Below are experts of layer 5 (counted from 0) of a mixture-of-experts language model. Rows are named router (the router's row for the expert), down (a neuron's output weights, with its number) and show model dimensions 96-191. Each number is 200 + 40 x the weight over its row's rms, rounded and kept within 0 to 999.
After each expert's rows: "comes before" lists some tokens at least twice as common just after its tokens as in all text. This comes from a sample of Wikipedia text that the model never trained on. Tokens count by the router's weight.

# expert 43
router,237,246,185,269,227,217,253,254,212,172,192,237,208,239,189,251,242,160,127,221,259,220,204,183,264,150,150,192,185,151,212,242,130,143,272,216,208,278,146,178,231,234,236,172,225,132,212,139,188,191,232,237,193,193,207,215,201,215,165,200,220,198,168,171,186,246,227,159,134,166,223,220,157,241,255,212,159,135,246,216,202,278,215,183,226,259,248,191,209,137,193,154,119,168,214,124
down0,181,235,196,193,134,211,286,184,178,201,212,211,188,229,219,215,186,194,164,178,251,286,164,256,191,223,207,213,164,217,231,200,161,158,129,195,210,238,179,138,178,200,231,251,190,197,202,191,226,266,186,200,179,175,200,188,199,149,217,162,179,212,260,256,142,199,204,189,179,231,242,188,223,185,208,168,194,220,276,161,230,221,163,141,172,77,249,314,151,209,226,171,213,221,188,214
down1,134,218,194,211,170,204,186,216,163,181,219,182,168,228,226,214,200,174,161,154,241,284,113,237,162,185,235,197,136,200,247,170,217,181,190,197,250,195,256,157,182,241,346,217,221,230,216,222,174,186,191,162,192,164,158,210,134,156,203,171,159,91,230,214,194,175,202,183,215,228,253,217,205,208,238,107,166,232,253,222,205,209,193,190,130,118,215,200,171,205,146,175,192,179,144,194
down2,260,142,250,172,207,209,156,189,172,237,229,185,123,203,213,216,237,209,202,178,153,214,162,197,221,228,249,241,204,301,260,208,210,225,167,167,204,135,108,181,185,278,200,149,147,158,148,231,207,193,167,216,193,297,167,150,281,193,209,161,205,220,161,195,230,162,204,154,187,216,219,239,194,227,186,245,335,327,155,206,168,154,264,165,227,214,217,213,206,240,167,245,199,200,253,249
down3,269,206,227,213,193,239,194,224,271,295,200,204,203,187,237,219,222,278,219,181,159,197,313,199,174,211,157,190,207,167,220,188,229,201,217,131,201,129,220,215,191,233,188,251,183,96,158,215,276,185,188,264,210,232,211,216,243,228,194,139,180,226,161,146,183,231,137,221,181,239,205,206,184,196,225,264,226,265,201,184,277,178,191,261,291,186,198,162,240,209,195,119,160,221,158,251
down4,181,131,177,222,184,222,229,180,201,164,196,276,232,236,185,199,232,187,216,228,181,164,249,104,214,223,178,150,204,270,167,186,277,230,162,122,152,220,157,210,244,131,158,217,211,249,190,105,188,161,208,233,165,169,197,176,241,255,213,237,256,236,145,165,222,238,176,248,210,227,167,197,176,177,161,225,229,244,117,161,206,188,161,197,199,220,187,207,150,183,297,233,226,203,227,287
down5,166,170,279,238,180,289,187,210,239,249,210,188,192,163,233,240,261,241,159,252,230,187,234,190,167,146,229,232,211,165,266,200,162,171,203,214,155,203,198,229,170,224,174,172,211,172,145,196,204,218,159,267,193,209,228,188,216,210,239,256,215,220,205,183,177,194,156,210,193,232,136,173,227,221,150,248,266,273,171,265,142,171,184,200,206,181,226,178,234,251,254,279,160,223,210,233
down6,228,187,203,215,147,268,106,187,205,215,116,249,202,165,186,190,207,226,202,222,151,202,243,158,197,184,153,239,204,213,107,265,168,197,180,218,243,179,207,182,207,179,151,185,231,180,203,217,245,165,239,210,222,187,193,72,234,223,226,228,242,252,163,204,228,234,198,147,209,207,175,220,246,207,267,241,159,285,98,163,178,197,208,192,210,210,228,125,235,185,185,194,286,179,147,223
down7,213,158,247,226,141,132,167,199,224,211,194,208,208,224,234,174,167,231,175,224,205,188,227,167,253,190,166,216,145,186,236,173,173,190,185,232,235,237,231,241,123,153,221,229,196,257,145,200,247,254,205,139,166,165,195,176,163,206,139,233,193,150,253,256,223,175,210,182,158,174,227,114,234,249,211,211,102,295,246,251,173,207,178,195,147,156,187,143,283,167,238,228,198,272,193,125
down8,223,227,223,200,160,268,274,206,201,196,224,211,147,146,196,157,244,226,131,239,206,230,192,248,184,184,257,190,189,119,270,120,213,165,255,138,158,204,177,172,162,245,251,174,190,228,130,168,267,214,162,223,164,118,158,232,226,178,192,121,138,217,198,184,169,154,221,221,248,259,180,221,210,148,219,199,243,209,285,118,259,186,141,182,196,226,231,191,175,227,163,113,245,229,201,185
down9,240,265,255,235,234,191,145,315,203,224,186,192,176,233,219,241,213,228,242,199,172,184,187,319,189,236,163,222,151,165,150,221,184,157,201,163,176,197,120,201,249,166,155,268,184,155,211,240,145,108,234,276,213,235,232,202,240,214,212,247,185,296,251,212,191,216,107,185,226,130,219,184,174,207,207,214,156,164,200,204,212,144,171,258,145,189,168,156,247,177,169,164,162,151,197,211
down10,244,183,203,216,173,289,133,224,275,238,220,239,166,208,186,190,252,177,234,246,200,150,249,259,219,231,190,234,219,171,273,197,206,211,213,178,199,178,152,201,181,186,152,262,139,161,60,255,231,132,148,173,223,215,223,193,276,189,175,157,234,152,181,213,230,227,206,234,239,174,228,239,201,204,256,230,203,295,177,154,234,224,204,214,247,213,217,208,188,226,161,160,261,175,194,243
comes before: " the", " to", " by", " in", " a", " on"

# expert 57
router,191,234,167,257,208,184,207,215,182,235,283,254,190,265,215,214,198,209,166,194,217,264,222,148,220,222,210,188,218,182,159,260,163,174,193,206,211,239,176,158,218,178,230,243,266,202,207,133,144,204,174,184,122,179,214,345,210,180,264,211,186,211,217,186,161,167,230,131,230,126,222,146,189,319,188,261,213,93,151,241,185,229,222,169,212,185,210,255,158,191,188,136,165,133,257,211
down0,279,133,230,136,175,140,222,230,146,218,218,256,150,192,168,189,215,158,232,166,247,209,268,269,142,241,159,228,164,201,221,266,187,225,190,244,333,133,192,199,171,184,166,223,199,234,207,157,219,193,241,193,198,191,179,278,200,185,247,220,149,188,150,196,206,184,251,191,214,201,276,135,193,278,228,247,197,186,243,127,232,185,145,165,188,151,166,217,202,246,254,200,253,232,226,225
down1,250,140,172,163,221,164,194,188,268,210,170,153,234,193,163,191,178,163,218,84,184,232,119,141,229,188,251,173,206,259,134,106,261,221,215,238,220,182,234,227,195,240,268,210,187,214,174,191,165,155,111,219,139,164,204,200,239,196,211,178,138,189,219,216,158,190,296,194,252,146,215,203,225,245,163,201,212,211,216,143,135,151,208,216,87,156,167,224,146,188,162,250,171,169,284,200
down2,211,222,207,192,229,229,367,169,232,193,134,197,142,219,169,235,274,236,229,210,152,197,233,235,233,185,278,228,217,159,205,272,204,259,244,226,298,166,103,218,241,168,164,194,182,236,134,184,263,224,175,207,179,191,143,186,187,182,278,240,140,208,198,213,200,224,214,239,231,174,219,166,149,211,220,176,139,247,153,146,175,247,207,204,176,169,200,225,231,198,205,229,197,105,204,186
down3,175,214,136,153,200,206,135,213,133,192,212,213,198,265,179,221,240,198,158,198,276,176,233,209,274,234,167,232,152,253,268,259,189,226,232,189,203,269,214,110,189,251,163,252,228,81,203,164,186,140,210,151,233,155,188,215,196,227,230,195,192,237,226,194,272,221,266,220,236,248,248,250,222,208,224,201,193,257,165,159,231,203,207,177,193,185,147,271,218,138,154,264,263,201,195,289
down4,199,227,223,180,231,143,193,248,235,277,241,178,211,231,147,238,86,193,205,215,225,191,157,203,198,203,196,206,184,131,289,197,167,194,179,260,285,228,213,183,215,229,195,166,187,223,239,203,177,237,135,123,214,167,208,243,178,255,219,154,183,225,225,95,195,162,209,188,193,179,218,157,147,194,169,183,231,131,285,209,259,152,238,183,243,186,227,262,256,221,262,175,215,184,205,203
down5,278,157,227,187,261,237,158,135,205,227,160,200,262,256,197,176,196,194,256,239,226,216,139,209,279,183,168,253,156,231,194,240,229,208,170,143,201,228,139,154,196,189,228,158,168,235,200,186,193,203,151,199,217,190,236,253,219,218,220,263,178,234,243,308,202,254,226,219,222,273,190,129,298,199,193,202,220,134,150,210,251,192,211,165,59,146,197,214,132,157,197,245,258,259,128,188
down6,173,150,227,197,245,190,206,191,268,242,170,161,187,109,235,212,197,180,210,239,232,184,200,163,254,249,163,262,196,236,165,233,194,214,177,204,219,217,198,242,138,211,240,171,236,215,209,177,253,157,186,165,202,201,192,177,291,125,140,123,168,169,188,227,215,200,284,118,256,232,213,163,209,196,172,248,263,279,227,190,234,137,184,170,116,153,197,166,152,240,209,206,204,156,193,133
down7,274,221,230,117,141,220,186,195,216,254,91,252,182,188,166,210,183,214,240,242,245,174,188,227,207,341,177,266,197,211,170,243,131,209,164,171,214,120,224,209,99,220,191,199,230,244,240,251,166,185,166,160,194,181,155,169,211,202,238,241,109,224,220,173,200,266,175,182,231,206,207,181,193,212,190,195,259,207,245,199,189,183,151,226,138,173,152,184,218,216,222,243,247,148,193,133
down8,230,146,309,249,261,239,204,204,180,187,193,177,211,185,171,194,218,202,215,208,186,188,226,216,169,235,210,189,209,146,157,125,119,207,167,166,231,160,199,267,182,119,140,174,225,210,241,262,211,206,158,113,171,197,230,206,206,201,231,198,126,186,222,243,129,233,182,256,153,198,127,219,207,183,202,218,198,127,220,216,150,164,210,187,218,213,243,216,254,249,229,152,203,186,168,138
down9,231,210,251,152,161,178,284,205,230,204,164,146,193,205,146,197,228,258,206,216,231,181,232,245,170,108,216,156,236,121,215,222,217,187,133,262,203,156,233,219,160,144,201,214,208,214,113,177,189,245,216,172,211,133,153,218,228,228,218,170,225,207,230,206,200,218,207,245,215,208,138,183,179,207,144,145,87,248,265,198,234,213,166,207,167,173,257,204,249,201,275,157,218,193,231,200
down10,220,264,167,187,221,201,190,163,193,253,173,228,243,280,164,178,172,191,250,222,174,144,245,152,198,179,256,202,169,162,239,234,209,241,134,300,251,228,220,183,234,222,218,281,192,234,241,207,132,180,176,206,210,245,149,173,200,163,88,312,195,164,253,186,241,157,184,150,218,279,262,147,162,249,214,128,210,177,234,209,307,208,187,222,93,177,237,226,187,186,180,216,237,189,214,266
comes before: ",", " |", "–", ")", ".", "),"

# expert 8
router,175,275,190,280,240,200,198,242,221,176,271,266,277,263,169,217,215,227,175,190,216,223,242,176,275,166,189,175,180,137,154,234,216,206,221,244,174,271,212,194,193,203,249,236,280,159,259,183,144,230,193,207,147,216,235,308,198,170,250,256,211,209,217,252,173,248,247,138,197,185,197,109,173,225,189,217,214,118,171,197,156,214,253,221,204,251,212,265,150,173,172,166,209,164,172,222
down0,187,202,183,106,258,161,239,243,207,218,213,159,172,174,242,232,261,180,154,212,228,234,198,179,201,173,181,199,208,219,209,179,146,122,197,243,190,223,184,153,217,173,243,230,201,166,191,215,164,215,196,238,145,158,176,206,270,195,203,175,218,212,154,254,170,239,256,171,228,276,165,160,207,220,248,192,265,253,114,244,195,196,108,198,153,127,190,220,140,126,258,235,135,167,227,196
down1,169,154,188,206,160,264,144,177,174,203,141,166,193,170,210,177,179,247,190,247,116,131,221,265,214,242,253,237,221,206,231,251,129,229,244,123,200,138,122,188,143,218,172,208,225,221,190,134,236,226,247,153,205,144,186,187,201,163,271,191,155,125,201,177,209,205,164,236,239,190,297,273,224,211,213,230,235,198,254,294,238,146,230,278,220,241,192,154,167,240,232,286,129,181,235,232
down2,283,149,136,212,243,229,136,246,187,193,240,170,213,221,198,234,196,206,215,148,209,199,171,224,222,189,275,201,187,234,230,246,226,113,168,137,160,230,246,151,190,206,231,235,180,226,198,159,244,210,252,186,260,164,261,128,220,237,185,197,208,164,231,231,194,153,179,223,167,224,84,250,242,181,169,251,171,239,221,219,168,199,234,189,267,173,228,184,176,140,161,288,190,241,152,286
down3,171,136,211,183,256,243,202,246,192,163,195,241,208,243,136,240,188,226,219,128,203,230,161,218,251,199,212,253,175,219,215,261,198,187,120,181,160,227,207,207,208,141,150,192,129,197,217,218,174,193,274,239,180,202,308,225,214,210,203,169,207,269,222,200,249,225,122,204,165,136,146,232,198,196,171,185,177,270,170,156,149,206,226,240,288,219,214,194,134,181,209,234,166,171,221,234
down4,152,222,235,211,316,287,193,170,178,194,198,188,174,220,190,230,198,185,144,209,159,213,276,229,224,203,193,248,145,211,223,166,167,198,149,189,129,200,237,115,172,173,156,209,218,235,176,180,151,156,260,156,191,179,251,222,258,204,190,183,256,217,267,213,225,170,68,142,193,232,154,169,260,172,210,181,127,292,192,222,285,180,188,206,210,259,223,205,205,164,225,229,233,176,178,160
down5,156,141,272,225,227,198,121,107,232,228,173,204,206,117,222,189,262,148,179,253,188,181,232,138,180,199,231,267,224,247,252,215,204,228,212,183,204,166,133,198,155,162,212,185,221,238,229,153,221,199,137,210,217,137,195,111,232,153,195,192,182,246,157,211,284,166,203,195,211,233,162,193,294,227,182,208,170,220,241,215,255,198,148,184,183,135,213,217,211,144,226,232,207,205,158,124
down6,193,150,194,155,228,180,120,226,160,160,176,110,229,189,173,200,173,200,203,192,184,225,227,168,195,186,232,213,227,254,209,264,169,207,165,186,124,256,156,126,195,198,151,165,222,236,201,226,177,159,223,245,189,260,195,149,238,301,125,202,239,192,173,163,266,126,221,144,191,113,106,232,200,189,208,209,259,205,222,258,151,196,222,145,211,162,230,184,194,218,156,255,199,273,206,245
down7,189,257,194,195,163,191,212,232,219,250,176,197,116,217,222,126,263,282,192,144,191,206,206,161,206,209,124,132,224,219,120,204,272,173,245,232,188,229,242,266,201,165,204,250,226,139,260,224,172,148,239,266,214,165,186,249,304,164,257,203,129,208,232,201,178,210,134,190,207,140,223,109,149,168,169,222,214,155,187,178,184,239,198,245,165,172,266,191,152,170,292,192,213,251,174,199
down8,158,159,254,184,134,202,141,246,141,186,214,219,168,181,206,196,225,200,204,186,230,216,202,235,223,181,257,233,160,279,249,246,190,144,169,158,143,244,220,199,246,129,196,135,198,172,247,192,281,184,151,313,195,148,212,154,251,215,274,222,177,157,241,284,278,289,200,215,195,217,221,195,164,225,135,254,228,234,186,212,255,181,254,234,217,209,266,211,258,266,212,194,259,254,163,176
down9,262,267,204,176,162,174,219,202,192,232,222,228,226,152,243,220,166,151,195,153,122,169,198,250,237,206,193,190,183,283,235,234,173,205,143,169,226,171,272,161,180,194,261,184,140,228,203,137,227,227,191,160,251,207,177,144,241,195,159,215,203,154,175,151,228,120,172,163,213,243,169,285,154,163,231,162,240,164,232,174,303,250,218,219,192,205,217,208,168,206,186,217,311,170,130,153
down10,221,268,132,186,124,217,188,215,160,159,316,228,220,169,223,202,206,111,133,191,206,244,226,165,205,187,107,165,184,216,184,213,167,213,281,172,198,171,278,207,162,162,215,223,256,146,203,143,162,159,216,182,198,203,157,162,231,196,171,237,242,208,221,166,270,149,222,174,194,200,193,237,226,256,222,209,230,163,198,234,270,158,273,213,243,186,209,323,205,131,175,161,220,241,212,225
comes before: " |", "–", " ", " 0", " 1", " 2"

# expert 52
router,230,167,185,263,212,212,169,241,233,177,259,241,187,213,151,195,167,190,177,241,230,206,220,189,229,200,178,193,204,175,232,215,138,141,259,245,218,195,143,182,245,247,189,225,285,192,249,193,161,157,216,175,155,209,180,327,158,208,223,247,241,173,208,205,158,207,229,168,114,185,196,158,203,251,272,271,180,95,144,177,180,231,235,209,184,215,235,283,214,181,178,201,183,196,216,187
down0,233,200,155,137,209,158,233,221,223,283,174,184,191,109,160,277,179,248,220,220,160,207,160,249,205,172,176,247,169,183,272,228,152,240,228,144,240,159,196,176,182,257,212,211,145,276,205,181,211,238,222,148,247,237,167,206,205,182,204,133,139,210,197,175,268,227,198,182,178,205,268,184,144,209,214,166,99,290,182,206,261,183,175,197,207,196,219,168,219,208,234,149,226,226,220,162
down1,230,200,204,266,223,180,197,220,180,187,223,120,201,202,225,209,193,251,188,230,237,213,191,169,217,140,170,149,215,198,225,287,284,207,154,162,181,193,228,221,186,195,180,177,184,183,240,162,265,189,300,211,215,269,252,186,192,186,210,208,155,176,168,144,162,247,148,196,216,193,198,179,225,136,211,95,172,256,186,192,144,135,178,182,176,217,141,267,192,187,232,126,192,239,137,264
down2,223,124,169,224,136,178,206,215,210,237,192,223,232,213,202,159,226,157,151,193,172,122,141,244,138,176,208,257,125,196,286,202,189,231,196,209,227,230,173,130,238,193,212,227,134,165,195,158,198,193,215,201,244,172,235,155,230,200,178,250,189,178,214,214,254,180,191,189,178,203,169,189,246,216,163,155,212,181,208,254,249,229,157,185,170,198,255,234,247,149,237,177,150,154,175,162
down3,166,169,199,228,147,161,258,181,147,223,218,204,194,170,234,165,87,206,265,207,252,206,135,226,254,207,140,199,236,159,178,293,245,90,217,271,192,136,165,260,188,229,186,170,226,235,139,210,254,243,235,287,200,269,135,248,189,200,129,285,193,199,150,216,114,217,185,222,192,274,231,153,224,142,207,180,230,124,197,173,235,185,174,161,208,167,160,206,170,149,243,174,179,210,184,238
down4,155,235,218,241,190,198,163,174,153,213,226,230,208,189,185,157,200,181,211,198,200,157,237,251,239,236,245,227,221,221,203,268,146,222,207,159,213,236,225,251,206,185,184,165,239,210,202,142,144,180,181,155,231,235,205,215,242,207,230,275,166,208,188,183,212,111,211,135,278,230,202,160,193,219,178,231,211,151,138,151,231,211,205,200,195,167,228,185,170,238,259,247,220,228,166,190
down5,207,168,192,170,213,240,237,263,252,171,155,180,213,113,177,203,194,189,226,205,175,208,202,314,213,223,269,190,209,246,177,235,205,205,118,225,165,168,170,131,189,145,144,231,193,187,246,169,120,143,186,216,223,198,158,208,230,169,253,235,154,153,183,213,149,144,166,207,153,208,187,182,224,236,187,217,199,240,189,239,198,156,217,241,209,263,160,222,155,229,195,220,134,203,195,249
down6,167,210,275,184,211,261,192,278,237,188,225,254,203,196,216,175,248,277,234,235,186,124,177,169,194,168,198,186,239,240,206,207,214,175,225,165,291,293,222,230,202,183,232,209,160,235,215,210,168,260,186,172,223,182,196,110,218,203,195,153,106,192,187,169,236,223,185,243,199,166,225,96,213,113,210,185,192,205,198,161,162,238,241,180,167,147,193,224,218,232,195,223,158,257,166,184
down7,145,171,256,259,125,115,188,271,257,207,145,202,218,270,183,224,228,272,223,181,297,199,185,218,159,200,168,204,213,181,198,193,165,158,194,197,227,205,141,200,197,180,206,195,212,225,173,213,206,151,232,199,205,260,187,255,251,216,172,220,181,274,208,219,231,249,158,286,145,193,170,201,193,167,266,234,235,127,173,212,148,169,189,221,202,204,236,178,175,170,131,265,185,202,246,183
down8,179,144,182,236,212,185,166,203,285,227,183,190,256,133,243,207,162,180,267,240,162,261,140,240,112,193,219,286,217,251,169,154,176,162,120,224,151,214,213,125,227,167,217,161,100,244,183,241,178,190,209,286,207,242,202,186,185,153,183,191,254,251,179,182,214,198,157,245,199,250,154,208,267,249,217,169,185,127,220,179,169,182,189,157,148,181,209,140,243,154,204,173,248,271,252,207
down9,222,223,180,208,111,107,220,173,253,156,273,199,133,277,218,170,202,197,211,174,174,178,155,198,200,178,197,198,157,182,224,195,209,229,215,130,271,175,273,232,172,217,255,148,194,290,261,153,192,248,195,270,197,238,241,157,227,197,150,186,253,257,247,161,258,145,207,199,255,262,151,190,176,224,117,226,238,187,223,223,254,179,149,170,252,163,193,244,215,225,204,196,153,178,291,165
down10,257,113,174,217,178,173,183,149,230,204,205,134,169,180,176,227,195,274,204,170,166,180,190,200,203,160,258,196,207,94,228,241,218,267,231,269,210,155,140,186,239,216,180,165,227,183,244,163,189,148,176,148,159,165,133,193,155,169,198,191,185,151,242,120,176,149,250,191,201,189,180,179,198,212,173,190,178,180,225,204,203,129,79,203,218,168,209,238,154,197,155,198,130,249,241,255
comes before: " |", "|", " 0", " 1", ";", " 2"

# expert 0
router,214,230,187,237,210,210,192,228,164,238,238,262,149,270,160,230,145,213,131,163,245,212,175,130,238,200,179,258,228,204,181,254,138,166,218,196,181,270,169,146,238,215,255,213,261,196,221,173,102,184,167,205,210,189,239,268,182,167,215,180,203,167,155,187,142,189,245,139,199,102,263,190,224,284,222,272,204,139,161,223,211,213,280,176,167,225,230,206,168,207,212,142,109,177,283,158
down7,182,240,105,160,190,227,175,177,304,171,136,166,198,183,217,209,213,232,282,188,265,179,288,191,218,218,230,155,221,252,117,162,189,238,198,155,263,214,269,232,183,228,162,188,185,247,143,203,210,233,255,219,181,216,165,162,242,262,210,160,172,218,187,218,235,171,182,238,209,244,212,206,165,142,185,218,146,336,205,195,265,156,168,193,244,198,171,220,191,186,263,183,208,193,187,209
down8,232,113,232,152,196,152,221,219,149,219,196,182,150,225,221,173,171,219,206,240,244,196,175,147,325,181,225,238,178,241,162,273,154,320,190,172,176,212,133,162,130,296,191,240,254,157,153,188,180,203,225,251,278,202,243,194,147,188,174,136,128,172,228,215,276,207,269,213,219,226,217,272,177,168,196,171,240,233,144,194,201,208,163,168,229,163,140,200,159,288,206,208,197,226,149,264
down9,288,127,223,256,149,205,166,150,230,240,251,234,217,187,195,122,109,218,184,187,142,187,173,175,202,214,177,183,187,273,235,229,212,254,149,229,242,216,164,182,191,145,198,139,181,226,250,166,140,276,234,266,117,212,221,254,167,139,216,187,175,190,242,235,244,165,221,125,174,172,162,195,110,222,170,244,169,273,141,204,166,170,189,203,260,93,243,205,224,180,144,216,152,217,173,231
down10,178,189,142,278,96,159,210,225,138,231,137,232,223,245,136,180,229,222,185,215,107,222,290,230,145,165,179,221,130,207,161,225,190,149,203,216,233,198,236,182,115,178,152,247,224,233,215,165,212,229,211,173,200,194,160,205,158,200,277,256,164,263,199,203,228,192,151,177,220,162,244,288,259,232,232,182,187,255,169,182,251,195,157,162,199,207,149,266,193,229,213,119,212,279,192,183
down11,248,150,236,224,186,109,184,209,223,231,148,192,143,222,213,195,135,196,284,198,177,190,169,249,198,151,267,257,209,216,144,222,175,172,213,184,208,179,251,193,117,243,260,225,173,262,192,192,233,191,269,190,225,204,158,162,188,158,195,202,159,259,278,150,263,182,174,185,167,224,256,168,231,204,211,220,219,232,157,212,217,152,206,143,213,237,181,185,134,230,144,194,229,222,194,121
down12,235,229,225,256,217,227,246,188,289,215,148,216,184,181,174,180,204,264,195,136,203,165,181,132,205,237,198,185,169,135,240,247,186,258,187,154,198,149,176,183,240,131,206,173,191,181,209,192,203,193,256,116,272,228,222,143,129,235,283,129,271,228,207,342,162,156,172,180,200,139,256,252,250,214,193,175,223,183,219,151,150,135,217,225,199,228,161,168,181,153,210,200,209,209,250,188
down13,211,189,143,159,137,225,120,225,178,201,243,263,177,258,212,194,207,160,173,146,215,228,212,193,190,203,176,214,195,223,227,153,212,171,183,239,99,211,283,220,206,185,125,250,257,139,221,184,168,279,226,180,148,220,197,197,130,271,165,213,287,207,212,212,246,155,214,128,213,223,232,197,238,220,168,232,238,135,216,236,190,171,171,208,258,245,210,262,163,185,231,183,221,214,193,152
down14,222,206,150,115,281,294,182,195,191,146,212,254,229,227,224,126,227,234,265,164,247,145,202,150,239,265,189,241,191,211,208,206,176,259,249,173,219,206,191,223,170,376,301,188,147,153,192,220,187,191,276,204,203,158,266,135,132,205,246,204,200,166,169,156,176,208,184,204,197,218,143,266,173,242,203,207,270,152,136,253,243,224,255,212,145,206,167,193,217,197,156,173,188,177,293,227
down15,163,159,206,265,176,190,148,237,139,148,163,207,164,217,240,228,216,148,190,131,198,255,175,194,178,198,184,241,136,141,239,292,170,172,162,213,191,262,183,180,258,187,133,156,263,256,270,208,226,254,190,239,221,253,200,230,177,165,184,187,174,176,169,138,189,137,221,200,193,228,128,232,174,210,184,171,197,221,175,152,160,260,209,216,240,175,173,204,144,141,177,249,181,188,194,293
down16,221,193,189,199,217,222,172,149,209,195,271,220,260,180,160,184,161,178,179,225,184,153,256,226,161,218,243,192,210,223,233,140,172,205,193,304,131,240,241,244,267,217,162,261,279,256,147,203,174,215,207,204,209,154,232,245,210,216,154,179,179,236,217,178,250,215,223,162,197,212,180,246,170,119,210,210,226,295,207,188,160,265,213,175,208,198,117,165,221,204,145,128,204,172,192,175
down17,84,259,198,186,239,147,325,240,179,291,201,190,174,153,192,242,201,163,125,231,240,202,213,233,255,206,185,207,275,151,195,243,248,166,214,189,183,268,255,170,197,190,238,179,234,166,196,235,150,220,149,275,200,225,202,185,263,215,216,188,254,155,201,237,207,198,203,136,191,186,228,146,140,134,233,239,196,195,142,169,245,197,216,248,152,172,135,167,149,187,201,222,192,205,194,235
comes before: ",", "th", ".", "″", "–", " century"

# expert 22
router,239,229,168,281,230,183,169,274,182,172,302,239,223,246,206,218,165,193,170,206,225,194,227,170,200,168,187,198,167,143,191,241,226,211,217,240,151,251,232,194,231,180,235,214,303,166,244,195,160,236,196,235,154,235,201,276,187,202,249,250,200,200,256,263,157,189,212,204,146,168,187,182,237,240,234,230,176,107,152,223,203,190,225,203,184,251,231,279,155,144,188,183,217,222,211,180
down0,259,206,183,231,246,245,157,212,240,159,198,104,200,243,183,224,226,193,185,160,239,148,196,145,171,221,255,158,211,133,251,99,139,170,256,248,177,205,204,197,247,191,219,193,216,195,280,159,217,219,232,183,170,204,144,190,186,201,203,189,183,177,230,178,151,229,152,177,202,183,222,242,211,205,172,170,236,220,177,203,173,142,220,180,242,228,201,201,189,196,154,220,239,191,231,222
down1,218,248,214,150,111,152,185,209,269,232,210,172,195,238,175,200,157,210,220,198,234,218,271,211,177,176,171,228,179,235,240,153,210,169,154,257,225,222,205,167,217,185,139,98,254,254,181,163,186,159,224,210,182,233,167,188,186,148,288,133,186,233,204,219,167,200,228,260,220,237,217,244,216,89,130,221,141,271,176,177,220,231,118,200,152,157,214,210,170,252,172,277,236,189,148,225
down2,242,178,196,233,190,290,116,231,152,212,192,255,156,266,222,223,141,180,247,182,196,136,266,231,231,250,160,236,199,189,218,173,174,196,274,152,174,159,256,178,168,276,155,195,201,217,243,195,180,220,179,212,161,229,169,180,150,185,202,200,250,214,280,286,234,236,218,250,175,202,233,281,148,204,210,183,136,218,140,200,188,116,190,181,242,212,176,259,208,166,126,194,275,187,224,208
down3,209,170,221,218,220,178,273,243,263,180,191,134,196,280,221,213,170,192,227,194,165,327,192,196,126,184,158,209,176,171,205,200,237,169,147,252,213,204,220,141,185,182,159,169,223,173,213,231,187,208,257,132,182,193,233,124,198,165,254,159,204,243,279,148,179,177,200,180,227,185,136,200,258,252,195,206,169,240,168,218,121,273,199,211,212,199,166,208,222,246,156,236,148,236,140,212
down4,174,216,269,221,170,210,237,207,247,244,210,236,149,178,212,158,185,246,204,264,237,252,262,252,202,196,144,225,210,116,174,183,170,231,185,191,128,194,277,172,196,164,214,181,225,214,251,149,171,181,230,232,122,208,210,181,140,73,219,245,196,146,256,225,233,259,251,224,142,169,297,143,125,210,178,156,163,179,183,160,253,187,197,231,245,207,209,240,213,175,195,236,257,234,140,260
down5,182,175,191,247,200,166,140,170,208,188,151,201,233,194,253,223,172,214,194,160,217,248,192,198,178,227,136,196,312,222,145,172,208,168,124,218,255,196,176,170,204,172,217,138,183,250,153,256,191,201,207,194,232,144,266,202,186,234,256,179,248,261,242,141,155,213,156,172,191,165,183,199,149,219,273,207,193,215,201,134,147,175,231,217,142,183,210,208,199,279,168,224,212,240,190,235
down6,284,183,165,277,230,224,138,218,200,192,215,169,110,260,158,212,152,226,308,203,200,167,225,260,186,197,206,194,145,150,227,204,222,242,190,158,219,238,263,132,154,239,226,209,243,229,243,170,199,207,180,207,219,204,207,84,257,212,145,185,266,123,213,160,176,172,177,157,199,247,198,226,208,200,169,210,204,203,170,203,174,174,191,209,220,251,225,248,212,170,114,267,125,172,134,232
down7,228,230,142,151,270,232,189,79,160,199,219,264,255,188,165,206,221,193,253,197,208,159,159,185,163,253,141,128,198,179,139,196,181,207,234,290,240,214,189,217,230,168,235,149,219,217,203,197,174,238,215,224,186,189,250,177,212,211,169,131,216,240,195,159,176,199,196,179,178,257,223,273,185,181,216,249,237,194,151,135,175,203,246,187,169,163,236,202,201,224,208,219,247,218,174,136
down8,179,125,227,227,220,121,217,186,192,197,209,279,208,239,303,282,150,280,170,210,220,276,220,269,211,264,191,139,233,166,172,191,112,236,235,195,236,205,171,197,185,238,268,195,182,191,165,193,200,165,240,181,184,190,213,180,222,193,228,264,180,182,149,240,240,254,230,200,254,172,186,115,184,193,167,255,182,179,163,160,238,158,216,173,147,170,164,155,199,255,192,138,243,194,199,215
down9,204,196,210,253,233,229,170,152,197,208,130,203,201,140,275,292,157,189,236,239,149,195,242,259,191,210,232,192,230,317,228,154,194,155,197,168,250,228,225,155,166,151,220,210,150,205,153,149,224,228,158,165,193,165,274,235,170,243,223,196,262,226,278,173,214,214,165,135,218,164,240,196,161,181,183,187,102,229,229,201,227,194,191,229,222,212,194,252,195,219,101,202,224,181,121,274
down10,193,166,240,169,194,199,162,184,268,243,148,228,179,241,159,196,248,202,246,242,167,252,191,211,183,241,211,234,231,193,161,200,185,192,141,220,154,219,122,134,212,179,176,150,225,205,195,220,200,157,238,233,169,180,212,163,133,211,187,239,169,249,201,185,222,159,214,226,210,126,107,168,221,228,188,258,183,304,190,160,181,149,155,223,233,214,217,200,165,262,214,202,200,210,171,252
comes before: " |", " ", "|", " 0", " 1", "0"